config.yaml
experts_per_token: 4
d_shared_expert: 0
balance_loss: 0.0138
n_groups: 8
vocab_size: 2048
beta1: 0.9
Below are experts of layer 5 (counted from 0) of a mixture-of-experts language model. Rows are named router (the router's row for the expert), gate (a neuron's input weights, with its number), up (a neuron's input weights, with its number) and show model dimensions 0-127. Each number is 50 + 10 x the weight over its row's rms, rounded and kept within 0 to 99.
Before each expert's rows: a language model's description of what the expert responds to. This comes from a sample of Wikipedia text that the model never trained on.

# expert 18
Description: Prepositions of place
router:60 30 32 61 53 47 55 65 32 44 53 59 48 58 67 46 52 39 61 46 44 62 46 57 44 56 57 54 61 54 54 60 45 49 48 60 44 62 46 40 53 59 39 47 38 45 65 57 40 39 67 62 56 62 39 60 42 49 61 55 60 60 56 47 53 66 46 45 50 66 65 55 67 69 39 27 61 53 37 54 43 49 38 70 57 41 58 40 69 61 60 54 42 41 42 58 59 56 47 42 55 42 56 52 34 66 46 50 42 62 61 41 62 39 33 59 50 56 63 77 42 42 53 53 47 59 45 47
gate0:40 46 29 39 52 36 54 46 57 44 37 65 44 53 51 54 51 62 47 53 37 61 51 61 45 44 53 68 48 45 49 71 27 68 61 46 35 35 58 56 49 55 65 48 45 66 34 48 49 50 61 44 62 48 41 64 44 42 44 52 48 55 54 61 69 61 57 58 50 46 69 52 41 40 47 41 39 52 47 57 53 33 52 65 43 49 54 74 59 44 36 72 42 47 40 48 39 37 30 40 45 43 63 65 57 50 49 38 54 57 59 44 58 63 56 38 48 41 48 56 35 57 53 54 36 62 51 65
up0:55 34 39 58 18 38 39 66 39 39 54 50 63 48 27 30 50 52 29 70 52 44 65 45 62 46 45 51 61 50 72 52 60 37 50 42 53 49 63 32 48 66 48 59 46 56 60 61 48 52 47 42 48 38 41 54 38 59 51 41 50 53 44 65 51 57 59 48 56 51 57 61 58 63 45 41 55 47 33 49 63 59 44 58 57 62 40 73 33 49 48 46 44 45 46 32 60 54 32 59 55 53 61 52 41 55 59 49 38 51 51 56 54 65 46 43 48 58 45 70 44 61 56 57 45 40 45 55

# expert 57
Description: Dashes and coordinates
router:71 47 40 49 60 44 58 46 36 35 50 51 49 28 52 64 40 39 56 46 38 55 36 63 47 45 42 37 58 43 49 48 56 54 54 59 53 64 53 40 62 53 35 40 40 48 65 54 35 34 46 70 48 53 32 62 42 40 53 49 55 56 63 52 58 57 48 37 42 60 64 56 53 53 51 34 56 59 44 58 37 39 48 61 52 45 60 45 65 62 54 38 39 35 27 57 62 37 50 35 54 49 54 56 52 46 43 57 34 56 57 42 45 52 40 48 67 65 53 79 40 28 52 62 52 62 49 46
gate0:52 47 48 62 54 48 41 44 47 69 52 59 47 51 45 41 11 31 42 53 37 58 55 75 37 57 66 48 45 61 65 53 72 43 49 50 53 55 64 52 60 61 46 43 56 47 54 46 38 56 47 69 70 69 49 58 42 53 62 40 46 49 48 44 45 40 23 37 45 56 58 66 54 54 44 46 41 47 55 52 38 54 43 41 63 43 44 58 47 53 64 53 39 32 55 68 52 51 41 54 45 56 45 63 61 60 65 55 40 58 42 54 41 52 44 48 49 61 55 69 56 48 47 47 44 66 43 50
up0:51 46 62 49 34 54 50 57 42 51 48 63 50 35 64 59 68 57 56 45 32 48 49 42 54 72 49 57 51 41 35 46 38 48 44 40 46 42 46 61 50 47 47 53 41 43 47 69 62 56 53 47 53 45 41 60 40 50 29 60 58 46 42 50 61 58 68 33 55 51 58 32 68 32 52 34 40 51 56 55 43 45 59 62 50 48 49 42 57 64 55 57 51 53 44 44 40 42 58 46 64 30 56 30 31 48 45 65 43 43 61 44 65 42 51 53 60 13 53 38 53 66 64 55 58 42 48 51

# expert 8
Description: Quotes, accents, odd fragments
router:61 40 45 58 57 56 60 52 39 32 40 51 39 52 61 67 49 41 57 35 51 63 40 53 42 59 47 38 49 40 63 43 50 31 45 60 37 58 57 34 68 58 30 60 38 52 65 53 40 39 54 70 46 57 32 67 40 34 53 52 56 62 55 46 52 58 46 48 33 69 53 55 61 52 41 39 52 59 42 57 33 36 44 55 61 45 49 39 60 61 51 60 34 39 45 61 54 38 40 41 43 32 66 61 26 54 41 53 44 51 53 40 56 51 37 52 54 49 64 54 40 46 59 52 63 58 45 42
gate0:40 55 45 61 62 58 63 47 26 57 51 33 57 58 60 48 63 57 61 48 53 45 43 56 41 45 47 39 45 48 70 66 56 40 51 50 62 59 57 50 71 42 58 37 62 24 44 74 49 53 54 68 50 41 41 58 64 49 69 45 56 54 48 46 54 49 63 39 50 51 46 50 40 56 64 47 50 44 62 51 44 39 51 45 59 43 47 41 44 68 46 39 56 50 57 42 64 36 49 36 54 58 62 62 52 60 61 48 53 58 51 62 57 63 57 58 44 61 57 60 30 29 48 69 47 68 60 37
up0:53 45 59 48 36 51 36 72 45 64 46 42 54 43 50 35 39 32 64 41 47 49 55 55 40 63 54 40 59 68 57 40 67 36 51 28 54 63 41 56 31 38 45 73 36 50 25 62 41 34 44 46 45 55 42 53 48 44 46 46 55 51 58 45 41 48 45 64 42 54 54 42 53 62 49 38 47 49 36 43 54 45 41 48 55 43 49 41 25 59 56 40 31 60 40 41 37 65 47 42 50 61 31 64 53 49 57 50 61 41 59 51 52 53 43 51 50 36 31 43 57 61 48 43 63 59 62 48

# expert 5
Description: Word-initial consonant clusters
router:57 41 43 53 61 51 62 42 42 41 41 63 31 34 52 64 47 41 55 44 40 66 41 39 31 51 46 34 55 51 56 50 39 35 50 66 55 54 49 43 65 47 42 40 42 44 50 69 46 38 52 52 51 60 37 67 44 49 60 55 72 63 61 56 58 62 36 41 45 50 60 70 64 54 46 37 49 49 41 52 45 37 49 56 51 34 56 41 51 60 60 56 48 31 34 56 56 48 39 34 66 40 56 47 44 54 47 69 57 49 64 34 59 50 44 59 61 53 61 58 39 35 67 52 54 56 29 48
gate0:45 43 51 40 59 58 61 35 53 53 42 49 43 54 39 46 37 53 35 56 56 53 44 50 62 54 41 46 49 42 23 41 56 29 54 35 54 63 39 47 59 48 47 59 37 56 49 48 60 56 36 47 46 68 45 67 60 43 60 51 56 42 49 50 59 54 59 40 61 40 55 57 64 69 40 51 48 49 68 33 34 39 60 48 53 58 64 72 52 46 50 55 47 33 45 33 56 29 22 48 54 45 61 44 45 73 58 54 61 57 50 55 52 57 39 57 57 62 51 60 52 56 53 54 40 67 53 68
up0:57 41 35 61 57 60 41 34 41 58 60 77 43 49 46 49 45 56 49 50 51 77 40 48 71 49 53 44 68 47 42 50 46 36 34 45 43 67 57 60 51 65 64 51 49 43 58 59 56 65 54 39 56 55 40 55 52 46 57 57 70 58 44 41 48 49 76 50 60 45 54 42 64 52 37 52 42 59 61 51 45 56 57 36 59 50 66 44 53 30 57 41 47 29 63 37 57 48 50 53 41 49 49 48 51 50 46 53 53 58 61 47 66 56 51 47 81 61 39 51 62 52 42 50 38 63 51 39